config.toml
experts_per_token = 2
hidden_act = "clamped_swiglu"
router_score = "sigmoid"
normalize_top_k = true
routed_scale = 1.0
norm_eps = 1e-05
decay_shape = "linear"
Below are experts of layer 2 (counted from 0) of a mixture-of-experts language model. Rows are named router (the router's row for the expert), gate (a neuron's input weights, with its number), up (a neuron's input weights, with its number), down (a neuron's output weights, with its number) and show model dimensions 256-319. Each number is 128 + 24 x the weight over its row's rms, rounded and kept within 0 to 255. Numbers have three digits each.
Before each expert's rows: a language model's description of what the expert responds to. This comes from a sample of Wikipedia text that the model never trained on.

# expert 24
It responds to: Commas and dashes
router:133102178081115126121119102151151194080127159134123144110125146110175131149123152092135166136135104111108112135112166156143112166135145138152109111146158168137156161125108155132109116166169169
gate0:114121143093100097126109112052163107123122117093129122150110101128151114148127148110117118109121107164163107165113149156196125152122170140144134113111138118126129156129093155147135127131120159
up0:127137124146121134145106114124145077167110174113128128131090140113121171157118126107123138068089078152162105173081162140192121190083116124104124146100148114152104167125147104143130159138121142
down0:097164087154100155131123162130086125121156142148131155093137147142094150129129174143084114125144131146110107146133106136112144108169088162093163130093124137127165137167134127109110121119154109
gate1:097110169126118108138118162168092138097127134114109138158158131115120157151132106109126164133166122108146158135137157118146141188154147169118121089138118129086121178143089112131126134156106181
up1:092133120112140138129136135168122126106112110119118121130157117117147115134127115113109130134150111111169115157144145116144132166126162150125129162122095142090096153145102121125140142112090152
down1:119118067140125129152119106151144123135146096095102146126138099160132137126125153155152097145144135134121136151128162123119153139112131137112133157133129097146140170132104167153111127110128070
gate2:097184150130143146103132131136117108133076156145126162139145130098151148111156140106140096111098123083123145095152110165144114114112095141092115143158124149095066118121124141105117144155112102
up2:095132092120122170139067171192156112116121115143093139127148165103120171091121080122153125106117104128123151090153110099144119134126128140110119145124164111135142110126120126115130143123113148
down2:140091097147137162139099127180117151129122106140091108144181158160126150100100171108127102115149128124132163123140100095138149134096171147128151130140155128136134162129119115136167129101125106
gate3:127149089150156123126145108099139154122104143105120112158116113112101088133098095129121139132171150133122141134152107156100067138175126104113132080121163124112137162099138150136119134140171164
up3:104118139137147102159117107138153152136132168083155113113126133164151083150139153123125078121085115121121119130129116083143152100083120155111155103134130095106089081128129133112072120132106140
down3:122105143110105147115161111159133160137131105139089163094149107086127145125111129120156162148163166172107097137145131151134118083143082118140102146108134135102097126158098151136127127071141171
gate4:172140157132102107090093142152111078122138128135131154115131124134152098144145086101130138112117123144152169146119150118111154088086156133118140143122138187136158141125109115133092149113122131
up4:152149116124111097116148094137167143095092122111114159142156119102129150066135101150133101118139144145111133155101114084128141106123167120127141121147115139112150128121139112161101169096131125
down4:134067086170115150121177127104125175173082122146126089118133110130122124149106128136136126127139126107132125121150135158140136142128148118139132099138141097146092157087121097106126084147128112
gate5:130117110134086123112108067130124131115131117142109128138132099144150116133090131150109158096136144130111098086132166128140133120114126114118154123129083108142119136145134144178122123169122129
up5:116125142131111098160073095143111124100139145171123131122121086142134128134109181143136102096153125127123100099171177108143122106158154143153133159133086136160102144123124146165131130133110145
down5:146157086138146143093139143130104127141081122158130091157102116104144145115146104126143116144141094131143129138117137123128113128163172121137085073117132142132134115127120123094099128099122117
gate6:155140148132150121085151160140120118135100108145132155105099135103065087083131149113135147155162111142136090124139152103126128106182163170163138154121147160102159111086146145112085167128078124
up6:126103132126132158153099169129094066134115122143098144109125156151102107132123139147157124138137085141137101124116151124142141084148125133137141132099136118121108080115085161153130123119122124
down6:135114106122150140142151144182124100132148145117124151122126143115154134120192124180127084155139140151067134104117164122123102127110118098083110155132134142134145070169138101111160100166116130
gate7:135129119141115123125142109120116117145122136101116125078143142146128127125116144128130144092113119116159106118157151137110162152120137090099110123118108159152108181110157142103147098152120159
up7:142126095118109179135140144099140137143132158144122122073102120158156150141134122131127150089099142147155136142151130109134178138129141061134100140121131137120133158086124155107115112144089162
down7:129168182106128099077172096154161135133152113125161142166184147117126080165100107086167095108108140161117120152151122151107167152155141130126150145151077120095105131129150118103119164128120119
gate8:155133123113107088125077077094105139098173108146097145118160159111132130155178139116137084156145139136093122139101115112180154128115121158079122099156153172142146135140080127170148127114101113
up8:140109136143136184132142116105167129125102112134150175109108140131145101140106134147124121125129123103145125172174142121085149138095151112136153103131148089125116148111152137155129090165101098
down8:115143129111153137142102127106119115136159133100087127109123078147125063123097103123144140107115109107104138139109135096071159124120107138144075145118132129124157128104112139066115102129109126
gate9:123126159098147140116126108125118144115096142108171113138148158095136175141118136143150116135124085163131106118137140158144152144115136096139117131119151103134127106157151158154146159144121086
up9:120138160127169086116125115122154118144106110128158108149146153127155165146114157094151102132119120179142108086100176143145153092104138105153122146107150126086138112168163138169146144174135097
down9:126172120111110084115139141140154092130164105132137137159168115150117174087155130116149143136136098144142097091132131130133134111117148144143166136118129160120176123129081112132106117167143187
gate10:120099185164184107130133148094118138104137106113114124127153112140132111135159150100133126100107114102154139124153151120128190087075107154125087147155080150128075126104080118126145143135091127
up10:144114165159146091102150128071128161140149136112107144145157166131163160111127143164173154091114146107169142122133146102122198123066126126156137142120132134152074118109116100117147149119135170
down10:135133122116100132086140120170121082112128131102127151108123159128115116125112145111145116166119135104142076123168120119098121114189145175100150083076153107075177110123127131137156159079153100
gate11:140145129127154145126114112131155173150151113185093120138141127135115142128148126131105092147121082127135143142142118095098146099129122158133127159106156154152132140110125104136136102140125152
up11:159170163120118100085143069109159160125145121137093155133165152095123137116122174131134094099130147154122127126133104113138127162078114144138110148100144162146181117094146131142157140149135140
down11:117107162141115127085170153127146117158095155136118138149149147119095145120131092145146205124138111114118102122110108159133186106138129166129141130115142117136130084127141103141139096149088106
gate12:123182154124135112152132136125199130144140110148138107089194157129151138144119163150139087104136066184120123140136113127126114137153123120097122114134108130126140082102139184146115139133135098
up12:134152169107148089178085134119144135166102172146119140101194136115105138123148150129127115101129107149088110093122095127131129130141106156128122132103121164128139159101166144127118127129121117
down12:096106074136120153103149156148114156093158133092133083151187074106132127097096144110122116156118169114144143139128166118138148127134134157077124138116170116111122146149133138116093126125124159
gate13:109153124162071111117105096135147150110137139155156136122139139105096113130127138120112110174130164166111141122171144150101113165144150132138118093172116100143151166105187139122104096114162133
up13:144131089166108112138108108123135166099139140111137103152151144126114146128145115121109117197116127155154151108156143135125173128153141147149151111155087109126083123105156073113117152100154142
down13:097127105116171159156136160120111164102139100150148119153126079164129085177151139133137094133108068115129141147094140099121148140156091134130146127100167084118133097152123113063120149154133129
gate14:132076137112098115154126087108112138105155140160113123147133128152091149147140155158142106147124093132100100120133068149159090136119118157127188121105075107158120125128127119113124105127136131
up14:137143148135128150125112111149127097128117123114129121096133120148082142107123157132125112125136070145148114119155096132153123135121133119140141119102094112094156107152173177093132114166108149
down14:142130121148129135132109111127147163137124094124165170101103097106107144102141120155104144108107130133137151127109182092133167141193073097109087073151129133107121122114196127129136106167142102
gate15:116112144134128104122149139119124114130130098131129131114117137116143146133086158103162120140129113177164099103132158131142122126121069113091137137138120069116125110127140186078129122118104153
up15:122146150164143070155147147083157100109112087126133118086149151126139160165135117108152132159107121150133091136149146099155141121099151136172155122151099085167105161085133128063100142105126142
down15:159131123135131164117143068119118147134112175082105137129100080160128074118142119173126103107167127090121138093131152122078109122131087121107132126127139131092112156121109144168148135161122084
gate16:126128091104117156112096102121144120100145125147130141126107133144129108117132156133125127163097123164119150126140128110130131160130127121154128132114138202108139099122131169133141129134147136
up16:118137094094119147114083112134119119123121127114135135114145103161107094108165161109116127136107129192123155124116145099156104143164102125157093114162120172126121120144113161130140086109135139
down16:101128150104110077136153103119120133172137096088143141174119156113077133161130150138148132118136117122127160170119142162113136120096175108114166102175127109111134131162107102118133145132133136
gate17:144136179142066113069142150183110100136159125146131130113135087143121145166132108115133133149111135139129149157131181166112188114106111132124109129183169142169139123120107130139112073150138142
up17:152158163160084101111115145149126113126082126150136099136152127141150158147154147123146127185143130158095114187118146148115116084116144128140095172147155170141110121143151098140116109161157147
down17:132100148098151098104128077123134165175107079138132153178136097118120130156123087142146158119164094122150124120136118160138132149087141107109153128115100175155124148122174136103127089100081133
gate18:127116113066108137123151110098121138119155153134141135148112115088119141110116085152117060114143131137141136138108110107152091080184089110088104153146136116121129166158085147116133112136121108
up18:107128132112119109106100103075117135139161146142093128117150107082121174105116096127128138126135089135140129123087103096135113103165070123086109131124112160139139192157110170125138092172119136
down18:125121146149151048142148140120142121157141086137142156153179177123083136153173143117130156104111117146112151122133139111161097145141119153087096135118147160161124082119171105121152110129121090
gate19:123138113135131129108115100136146098150176148144069071121130120077134122158108118138128112150114103090139123176118165104102143139144149143135108139112169116113144165139137133079130068112117131
up19:147142084144141097167093143130140116147162104162106082139126114125110138135084113118129103108119134095138119148110134139137099144122123139165145102130148138088165154104126154099139094152089122
down19:106154135128111143148150144117110180075160146096168162091080118202116096131130127101116078107142147125160135113136150159142111085128123121111129082153155111121076115132110112113122142154133103
gate20:135127128136116138163102100168099145141098106159079094113148093136104139095141121151159133105153089110163124198126135109123124119152139128146169130111142125154121109104090130108111167140174129
up20:155139097118105130142069144140151142145098116107103100069172144144145107114118112130161128111130132097148117185108140120145109070143135175143151096101151133136091137075114141105091104159145137
down20:133151118145117097144163117084162106065132115151129100161114093127105140133152156156135114094130150138102132106104118125126136198125114092109105161169137161147113141127160146153120098122152104
gate21:104103133109133066144111176172090096094117102165170117101069108114093143120109132132142159123140136136170139143100131140065164145117115105095070131132143153102110132158126139146166123132134135
up21:132101142104114060080109144186137149086135118180132108122086109140111163135109169140139143098104140127186114155151116167128124137121113113119086146152154161128111113172094141152194116139110095
down21:132129115104144131139123129161117172126133111107107141120107082139124150128164169129100122160108134113141133116143131126128144112133114099156113105100140092117109149151135126122121124110126119

# expert 2
It responds to: Clause connectives
router:088110137075147131117140108143143140090112112087121159153134095123125168092103178121125133109120101129101149137148131149126101129142125126117139107139120100155166148120155178157120125131147126
gate0:133093100158167144137108121110131137112156131108138154119146118132124125090185134157112126097188152159166136147149123117163116142102135155134122093110125128153149175117141136140146118070176129
up0:132151145150139114106120091123181145138108164143117138097128116091114125098132077126094124112141125099103117163124127152145111131090134174121148084185118108164162169137119150152116154084089144
down0:122122094129092153153106131138107127103123100133132104153162095107164104175130116121117141154170148086104077117117112107133144113132115082138140152137126132092148103140188113105094112147102109
gate1:145108103157164106142117077102121162144113134115161095100129128148137140148139145106115170097166128108130162116151125125129151126092140151114139144119155125099136130127126102158129094139168170
up1:133112133144120121137145078100136164166141148104144088103137122112154108096133158055166126180131152099129123152168105157080075136091109155097093117108150129118111143127193148166149120093132167
down1:145128142109158120167089136143112084129187102165155151135099117141142143104110161146142088124106143127135153150121160152112146150134111130179115106091139097123113151138155172151130118124121087
gate2:113166136131148102090153116163108130098115112128078182126092129110147064094141152125121169125169205095157149097139171130141113119103095144111128093096093153124108134112131096128154115127183094
up2:131125147102122104117159146150097115150142094093067161126130105138111097122179151144113140131116142102160114127123158128126084111111116079135129085133090098119112113131101122122163134149189120
down2:138065150135149100160134138146083124121138153184152086166188129125157075141147141169123143136157120109110117115106122108166137190121143180102116163140139157154109104093146103151150150166106132
gate3:109114112136118158102166165122110156110092151108117107080110143133136137112136116148121141116105152117120138109122184156139117137128114154137156149111105124127103215131122123148101139127125141
up3:111154163118077139059155146122127178120143151122114098131127145113119116115140132103122095130137132153097118138135166176150118136120131168137122135123129123131115123088117155176096161161131123
down3:144132152099164193130116135101153135141133103122152145128186139131158131132157089122128169128138103077153110089104091171110134123087107157133118092159120136116089174156160113145149130148088140
gate4:131129086136109127077125127153136130126125130102104180149106165090080141099117138111143076123091183133144143156109103153119103107161130138146112131143146149134156179111098146137141121137134116
up4:130142078144139149105158129110136148143130114137077167125083154139147140105102108116135084136114166130162168152136077162145098108132129081145118167145111142100105138147091126134138125128157119
down4:098096144126111159142136174082144164119153126163108128113130146149154176148122132105140134128130115120125107129099159109142118122157110127078130176119093123154135154126118104133164131108176122
gate5:151118132117172126121141122120109103136143126089119118116110163140120086138084131127161174084080135141144098154169130116128121101166148092122114090133114104117144148117100098114168120119180103
up5:107105169115151129117149150112115134132165172186140099119154120102155134141113071080123147108078180143158090172144124132128089077131167137094144117138136117145134144160131094102144156126170110
down5:141081093154158176107105159138140155106122117123097159106107156140126128179137130149170097183164128075107178106077145107167100140176136120129124140111117180113120147172148155083109122118104088
gate6:132143148122109155164141059162114096150118131125122164097117150128106111171116115124113089089090176132144124133083097091073158103097098076142163112105111126147189150108148148166136125142175118
up6:145133133103153133138179124098157103144112150112167114084133190140128158163151141093145126093112178078171114168135115174096162144075132124104115173145113146154162133117113120118112143118173085
down6:142106140148125146118132130123123108123101113126129131146150163149151115129155157153090141168150158136102114144109121139099138116160128135147119105137140086153095156127109129102121132125141101
gate7:100094104118108122081140121150119114099163099137133114080105132123161103125096117148143118096151113101116129113107066107170099166144112088111123109119134126088154132119147142140089163091114132
up7:099133147136120132135154159120084120138145130144118097120115146152118101102135151148137123130142112094146133112156065131105113141127162113120133152116120073092139114121110128145130095124141138
down7:117141130133105125130147137124123160187121159122110123107124164127142135132123152160143149095140117142146113101153117118132126130135105176118166142111127136153117171092121104092102116113108140
gate8:112138116097143169113112125116152135108130148137165115142126153130147116126102093117140141086157152144159114119130136097112102128153153177110137139116144141133111099114104146095134181141111112
up8:145127063109090130124110137168162112144132105179193093094133132146141151115105117164111176079109149093164111152176132134121121130176152175152117136116149131137161096106123135124153182112098110
down8:121139155151169148131090081082125161148101136107086119125153154122134103113135146104116118148113162089114116121139110149134092101131119121145135110126129116159152141136148114168150118142154178
gate9:115130142124092147078114139160120151138147138119135172121123081104159136151149083086112117167093123171106191129143136138125125127079117151103098086153136182151127156146128147099142116124134127
up9:106118111170114151107120100162130181105110125121139124119076116113156134156123102137134118132103157159109166131142156128122129087124148134106104145153133126120135132135106142105106098121136118
down9:135099123143098167105094147154108129145115069147130123128133143156134121174126143150103108118153155137149103168167162142099182092132102151132164126144127078120133141134136119157143097098125106
gate10:131111137129126102121100145158178139109130117120113139155131127091148119185107168117116131123106110198110126101133079177153162146137097123154126133165125139136112087128161104093139135164125066
up10:151140137138116116128127153144091124152159096086124144124118139118139130148086118119136115136128113183136162147119116145201121124136085161132100153167118127153106122132153128130121149111117129
down10:128153126133144160163118141120147158096115132157138075084127131160172140087123131139183134134133124125140092079125147108129080139107172083086120126152145115103126153146115100156082155117150099
gate11:106108130112153084112124115121125107131151161112145165185092112154118127106144120122085098146137122161093104110145154140119096176080141087112115107153119139136123155162163129112154133133115118
up11:149163129127149102119112111142133094129104109166106167157144122123136133077128111143098106095107149167118119136140156117131106186107144093137157145124115148128127175166131146144164113142101164
down11:103135115137121117127142109116133115136125107144115140109136111145160087112161135122130131149102132139125109160157143078148167128146115140150124097133143122117114080158126116141150098140117093
gate12:113106177131106145133156128113097125079141113155127157119135143107115086120060124114154134098126143168190104125127121081147149143126118126132179118110098161093108094174122176118128108108137150
up12:139115141111113110171169138146143147128116095137156128156131115131108085132115129143137119134153116105162101131125137090112164141128136137108150118106102164158106136143099129156083132144117120
down12:149140131142110139135137120142104144094141124175143142129107167109146137077104121111121088150159088130122133124135143101083113093121166155130117102087100143128121125155127135155133162090108105
gate13:086108156173119102096162113102122128111142116110142156135120126165108128139123111112138154148130153107115103131111147146095084124126143130098091124144116116143145129150086147152135112161143154
up13:098148115178156143141167145106138105129143117120131143111117139115127125138133121141124087137126164126141119163133146141104114144124166116086105147152066123179149097130186121134101101156140186
down13:151123156147079150152104120129107168115115135132092137119177123120099144123158130134150114139176110096125105157131145144137097149121139092117115167121121128110145155120116116154150082147132152
gate14:114145111149138108108124080076109159122129114165151145107118157161121156133132080090128124108118114146146113127173117149123072149134163124109099113146140140116144114107098151101119161098122148
up14:118145100160113117124092096118152158147109109099147115140109164145128117120091106077135096121160141123155136153156138117150134098138160120123123157140189119124187098124104165128107169125146202
down14:136151144132079141129107172117109110129093149127079127131151097101100141118134116114063154171129150156110154134140158114140131121143153124119140159145102095081139111077103131140137134092165130
gate15:112123126080099143127131104138107153057122119125137150151131123157118164148121091122147122110125125167113142157151135136119084125168120132082143099143147112115129140127121119112137137157167137
up15:141102151146102152094114188084137160118116145134169139128117131118132116110098172148134105123104097079122159136109141135157115114117132159150105150110115136122097099138151123165116116132114094
down15:141111153141121120109090128104118156105115085098142116100124140143110126096140086135137114149087128154152110098164101127100119119111108126090144080121086127113119160090134178144103154149124150
gate16:105201167102145123106111166118124118183109125167153129150095147150154101105086127130133108185143122140092112132134135116138063148157148106119133117121173146152107130122083115116133104100110125
up16:085179165154098129140101125092155126147129105135136104103132101158131106123080086088119132169157119104078118121122108123108100122141142141126119110108165155102108139123103088087116089121133108
down16:105139128109112091118143143120135075135162110104106122118103141137131086167153139143124129110132071147128191107147082123141180155119137103158116108108114085124136132109141147140125145089153114
gate17:132135118130130084145121100122111133122132147140154112138169119111090141114110143081076143168127084115135162124141145140122105160142128112110117103097115178132126118172191107088158150169140130
up17:109112158112128091140116091128118148128150161142166097147138118114064136093118156070120121150127112140158153141144113154123070116162186099133117096132110147126106139153155130123136144168099132
down17:134105105130132145128133142181129093116116109092119154147143155157126110112118118118136139128122141160111124116120125106143113124100114141141085116120111134163149079115117144107094134183142104
gate18:121115183077139121144155140110138153107107161111131094134086113161138157161154145173111115108103146122127121170103144115104153164125107094111161095136140157141132120163126075140166169172136124
up18:109119127105135103083151125099133135134149132135091120148154089154179088148177121095104095153076139125129134127108128132069137144125147160102140156107085172133121133128064147107164178102107153
down18:115133112146140147138108192116155105093104095131148124135129139144149122111089115092141113124147134108149126146082132125094098123087107054100087135130142110128109118069136130131137153092158137
gate19:144129127088116128123178120136145149117100118149160121147126121118116123083133119080152147153148077178104124094107143154156104097144163159095136092103131112140152172117175185133130164130107178
up19:165143125132112105101166177160118121101120156146130126179146144107112062129144159090117108117174161170124100125112122151129171114132121158139115089117134131112157150136156163127096146097114163
down19:173110133151114148096119098134129126155181160056152119114142094119119138142136145108089127132110138127149085112117142125087128141080161126114148144146118117163097102112080119161131153101135109
gate20:152096134146110132111145118126111117120151120148119176143139121132135161096088163165131100152145129152147145155173141146108129144128138139156114085055111121136137143101121128155158129124141108
up20:164119122156098119115144102124135120142126099172144145111138135126108106096103157138139135139159118121102156160126126120124155117158122134122123096109146107167149127095095111119135156108139128
down20:116101110100150164148126156094079078114104141117144133119148150193103121155156130120160125160173124110118142134128146114114136119131097126112119169121156087097133092093155109116127112178147132
gate21:140116107157141148105127146129091152092118149147107120117143189144128123140145146130113147146123094166148105157134088155094119142119118097126115144085122129158155113147113115151112104107103156
up21:161097110151106136124128143162095110119132143105107160114088170173136161170145136096141148134170116126116083092127087113117148155144157085160146162157125136121136103181167117175117138113108103
down21:142156120137150112127142122140109079091129140159128171141104111127117103104119150111118134091065109105135110135116153103137126122154156140108134133136106157116139126132162145132119122108118116

# expert 6
It responds to: Spaces before numbers
router:075107136117079137109115139117147147139091084113170143104145096098132153117095119089127111108148125142149102157132131130084149127137117184133117144123093177136153165130112181109136132088171138
gate0:120091158101132154168097122134129095124169151149100140137143089133156154125111147135122110108097157144136096143146105138138110081122096140148139114101127096196122157159082132100123083177088173
up0:101092158122125112136120103201125134131153119132058133151123150127116140086118138144109079119126124163159126111132069135129110081156151132118102171083154106175117126135132117093097106165114142
down0:094119125157102153127103138150148127109105119134168099156147134152136167088101149131129077121174122163093157139127134156167132118082141129128117141127137139096107111149122135106074121115103142
gate1:073141133135188149111096107136144071184158144135091174098171139169143115114096159152138197156148129085143121134133093145121130108096119137138111109100119150157174112103110180110130105144112155
up1:110157139131151107133101123141138079153155139141121142131144115174118146126091186146152201147157117110128116133159095129114088091119107166141084111139128156135141122117093188128155101121117128
down1:141126138108137130137117142091128128096103108130118131143117118074109138084134172104123105131165154132134129134126120139184118149132088124117088133097105163089049116135116142115105177139082150
gate2:103137112121115127151128115149149091086108158132085130150151151146122127111121147120147076110136116072123131112081143116111117102149133117130148103106130140112084106113111071137148120136083177
up2:123115122125126148154115126148116100101130135111117151152138100132108159118138160122141095184149134088102158116133127108121150117136116125110131085120141126116094115109125073136160120128099124
down2:123137127133056138114145123116150109098144146114107102142137153142132097131150116164144112092147159134126114103157168131138137123164116092125131071143104127153124119132166157138115107139143131
gate3:111137132095093121144180133169145155126130133151129142111132133131157122106116174143121156077125125176177100141142118106128103145106155116129163127116090123122124117091130125169117149106142155
up3:091142116135147132116139132147154153142110159164134082130122161115123097123128170154112155087125114190158120142131123144129109148107185152113132072114140089138151152069134107144141137110130152
down3:159155114150100101111149149142096123126134161152128104140159155114109122147114125117104139156145090125083117110102089141108141118086118118170126102140121148117130131142122123116119149116106094
gate4:159152179154115107157103131099136128129171111177124129116096158103142136096132117151132103152152122131136097149082085101098122114133117114155131100115149087066160111170169161091130151133126145
up4:102150127139109093135164136146147104128110164103160157158123152113133104098144110130119149124108139098145092077133148111134079142145113124165079139150146138187135106147126076142091100084146131
down4:187154128130157136108162154138142123110180098113115098117166119138137107157110155091142150167135159164136203178089137130124115145136163107127104113123159151113150155110151107120129144112173088
gate5:156108127116128128100217126144173138118131132153107141153145146171136156160126173117102121149128166156169124103112117112113105106167137136131111125121139124124120107107148153142115159068127136
up5:128136131116178161137179133146186130076135134155092126169126150194157175181133136108153110144113162143164126077143086105111126121155126133150120132116134108105150083146111144149108154102151132
down5:131131154083136116088100126082109109141136132123091085133055146137099122137121121102096134131140121116092127157139140126138124148122097112156101132137135159080116093144108096117127125189126108
gate6:147118149109137171096122100141133102188165150111141142142156149077127132123121103110133121123114155151117129138147177098135121120130130108162128146148111126172147097125055112134108154125119136
up6:160129142143158155106128141147146101185160128106160124094132139089120116117085102155103138120125127122134143123125143114104152102126121154134174116134144119159136129145095116130133150148152109
down6:114167141142117113127139126155144109124122120136107128148115096191115143113144111136117109149107175123148144117117171106152140119092125112136164089128130159153091136105131102120157117078153105
gate7:115087123116130159110137137134119101090173121087074114146147109128122115108155092110115168125135129100120119161149127146135121128118172189123167097120123117078124163167136141096159122123158120
up7:096100151116118135087110135131165132103151099083079114143142117148138175136143090099118137101150139094158155111153112133141139125161136190095178093112107126099145126158132151108172099129128130
down7:154135109096165126149149117124124136131148147152146138123085155151157119149147147079120157137151138098079125149082128125137136125109105128147119125116123125137159116153146137131111138171104139
gate8:116190098119107142113108120149200106145124175098120113117172150161109157123115101180125115136122136122167170135136132083115100150144119137145126123141104150110088141128108148162111129158099140
up8:115104103126102149118137097118185112157123146083124110106130136160165142161145155178146082142159148120146111154149106120106101149116123154119118148164116160088068140130103113124139146167135107
down8:102140115139178125123141148154078112113125102159104154146107119138114132142151109124106142131127099137097125142135122120121133132116136104124134133164140137179169078105152124179134086101106095
gate9:150139137130156104115133143162115144112131131141147105088140147107155118173162144138131145160154125121133143076172156106143119146121117104149101158120153169123163099137102116136129189101161127
up9:149138127146149121101164144134135139145128129181139133098123125121137112171130146167187136159119133138107136108117146125130132133139131133143112132119120183125137085137108129153156131093147117
down9:099097182212085143103110133147149119111095104104096145153139122108172120104051092171115156109155153135136112113125145105187142094075125124126148141125109065168125123149174125112108122145101128
gate10:146117089160129157097110135132154106159073131159144112118116150111162114145108142136087114107132132103146128153116109183150132143128107164119084122189120125188105091103125108132115116110103120
up10:094119135117161124094099108125133098125093165126137138108177121105167127134129130127084122109137120119157123155143129148102136149138138168096078108179100087161086082133143087107137124146140125
down10:162130100178095076153128136117088124107176142130149108137134077153156132150118112118101120131142102163182127153108130131085121141131152125134117150138080124123136145124115099107138127119148172
gate11:102107111124140092142140146122161156153124116135086128174151138097157133103126114154106132113133145115108090089192164136123108135130144159139124117123118153134137130167159183126114112147115147
up11:131102135111143111155131175151149171110144125132129144175163131111183147118112134159099133100125132093102059126169157164125112119120165144131091123092089133151129107153145162125117109143130129
down11:151124129143160153130138162096129130147145189118139144068139140157140153114113170153107104109149141124087100105134133168136107125074120132183097121104144118118132181120143090174123156174129146
gate12:150148126095137107143139120103132109146104155121163126125128097129069137126133099088130130088121130122128129136111093120137142174154111098142113101115112122126118136161136110176143127148152122
up12:124147084110141129089129086133124103126133117132157173148152134137072093122139088123106087106157106120154132135141119118131147127145119110138113097116086112130144128141120142164134142149204127
down12:144154106152142155132143089082146120135111129164127122130087127104158063138150119114149124137101124105084123164123128143123161070107143155125120125134132133121171137095147114172141152144096105
gate13:186136147106135174117122138159118106126148152123140111100148149113126150159145126070108135105147150070094116118174133138110136108124115173176148108143143146144149094136135112120145123133091128
up13:197138151101090147149113159124114150111152134086167111108133173115141170147166139149110150114120161127133144090157118143103139138140132143162119099143129143124092116158140122073128138129103119
down13:105104174130129155182169140121147160102137130140147140143131124142086124109148113154127114067094121141102158104113115170147172073137171129119117152122102087113083103206133144148155090146108168
gate14:160123154093137133168116177122120110152129115130120137116109131201127094120097098122136059084114124126081106090156136150098117152119141163128114068172135182104127135097150177131140128168143131
up14:155126106082135157150137141119130136118117149131134160159098153156117104147124078101141075085140110118130116121136143163067137156123134124107090127166137133113132168124145127087107166167147111
down14:090118131118124160134099151145092112141138113129101117083106106117118088108178099172085120088133118125141135110183091159133114158135115148114138111135136140096126130098122125104112158196161164
gate15:154093107130101171087125087153129120124110132113138141103166115151092139127111158122132100146106159132101127140081129118131061137142143152124093068139122140131094151161173168113109149126198130
up15:153097113143131176120110082117175109152126152125120127140139138127107139107103150152147080140120098151110097084111121135157101130100176147144120077107141127117085115120174135108137117163159145
down15:145109132137166156095087167167126075116107067106110166122115151154159130083147150082157148137131180130103132131159129140085107130153120110115134200119141158127168102097135134134133151130153127
gate16:108078180129101134109100124122122141116117137151144127148123127136169101111129133105113188110108127134106118160123133139116154127193150119134124111089142153152113122163109137106107080115180141
up16:096093158115123152101092081095119136120106108141144173129087122102177130138171138100169157086126154123110116152126150138101137104163136124164126126101132123132093136142108128123128114140169104
down16:119108144154118092135087114107097122120077163134138119153122128151114143118120139119107144152107133101134159102141140139127081178097128112138151117132112150086140084141138153134093117109160118
gate17:098116111125156116129115112102125119130093078093122138126128112118152158109089171130110121098098107102117130126128149133110162172115119163145104127159112130164129085149149148145135155137182105
up17:114126101166134138081125121092150152147091068127098106097116119089160142140109177154146135116107118099112140151116127143117153141098136153126118115131124132164103120089127165113156146136140124
down17:155135127139100171121153160112132096146086152124124119123100085087094115137152071129103122116124140122141098119150090116163132109127104132159145111105095150109109176115156136132105167116142129
gate18:099103135125148099130152145143098126124159126068168117096140085139108133163152114124102140151119103147149101102104101179117154125121140153119122097122119096130192106112110140144159125082120106
up18:103126173173129113176131102141142118133146107096139120103118044136092145125165137112132138143118096141132089124129126140138132136117153116106125128145122092109167131086124152157139095136122142
down18:094180132128136124099113146149158160165127098150082148154139126139095175109096170129104142117116111140132116105131130101094142111184155144154106088126151152118095140152113162142113115130129127
gate19:105078119133134141122168113155125123151106155107112176144152130130131134119154140083094184121140090154112098115152129152125092126135142118105143103177111142118129129151180173116129138113123128
up19:098120144182171158142149097112129145102141097123124174122187103142156168111135129151087159129115133100133133148179128150143095136130106116106113136169144143099102110157123148134113138154092093
down19:087133155149126122112140136102108102128167115128114145120205120130156153125126135127155103126149130149148126148136150125137098097140096137088125140104123111158127135173114127100127114135122134
gate20:103146164117120130142143187122128108122161119131093140139132130149124142133127120100117139135122155122113078117134159131147184142110150107099153087138113106152117099118157129165126128184136134
up20:092143125112150129142128171095125110099148121169093136129102084145112130171092120129108144116125164113093064135113109134124172125101116106096164090159125136140122145126178122135131117164159111
down20:133115134136133111171117146136139151163081134146097123139125158151149142111134112119111098105118174163137084115136102108079126086155140123154136135094104138089117163139153156095150111120168120
gate21:192153148068095135101161106117166132108126139125143140111091102140145110116166134168156107146112110148111160139129140157122085109137126138119163144120146146117141141090100097147142171121122136
up21:167109193102109135098127159155120191150176107097140151120100100134120115145106135120124099103088084154142131114109161142155132103109117173109114123129150149122112121078129117118150156115080117
down21:137118111138126083145096147144139144081078117129144099163149136134116156140048130131101134122154124174123137116126185128156129166136084140152095121152109116101114116144143158168132151146145125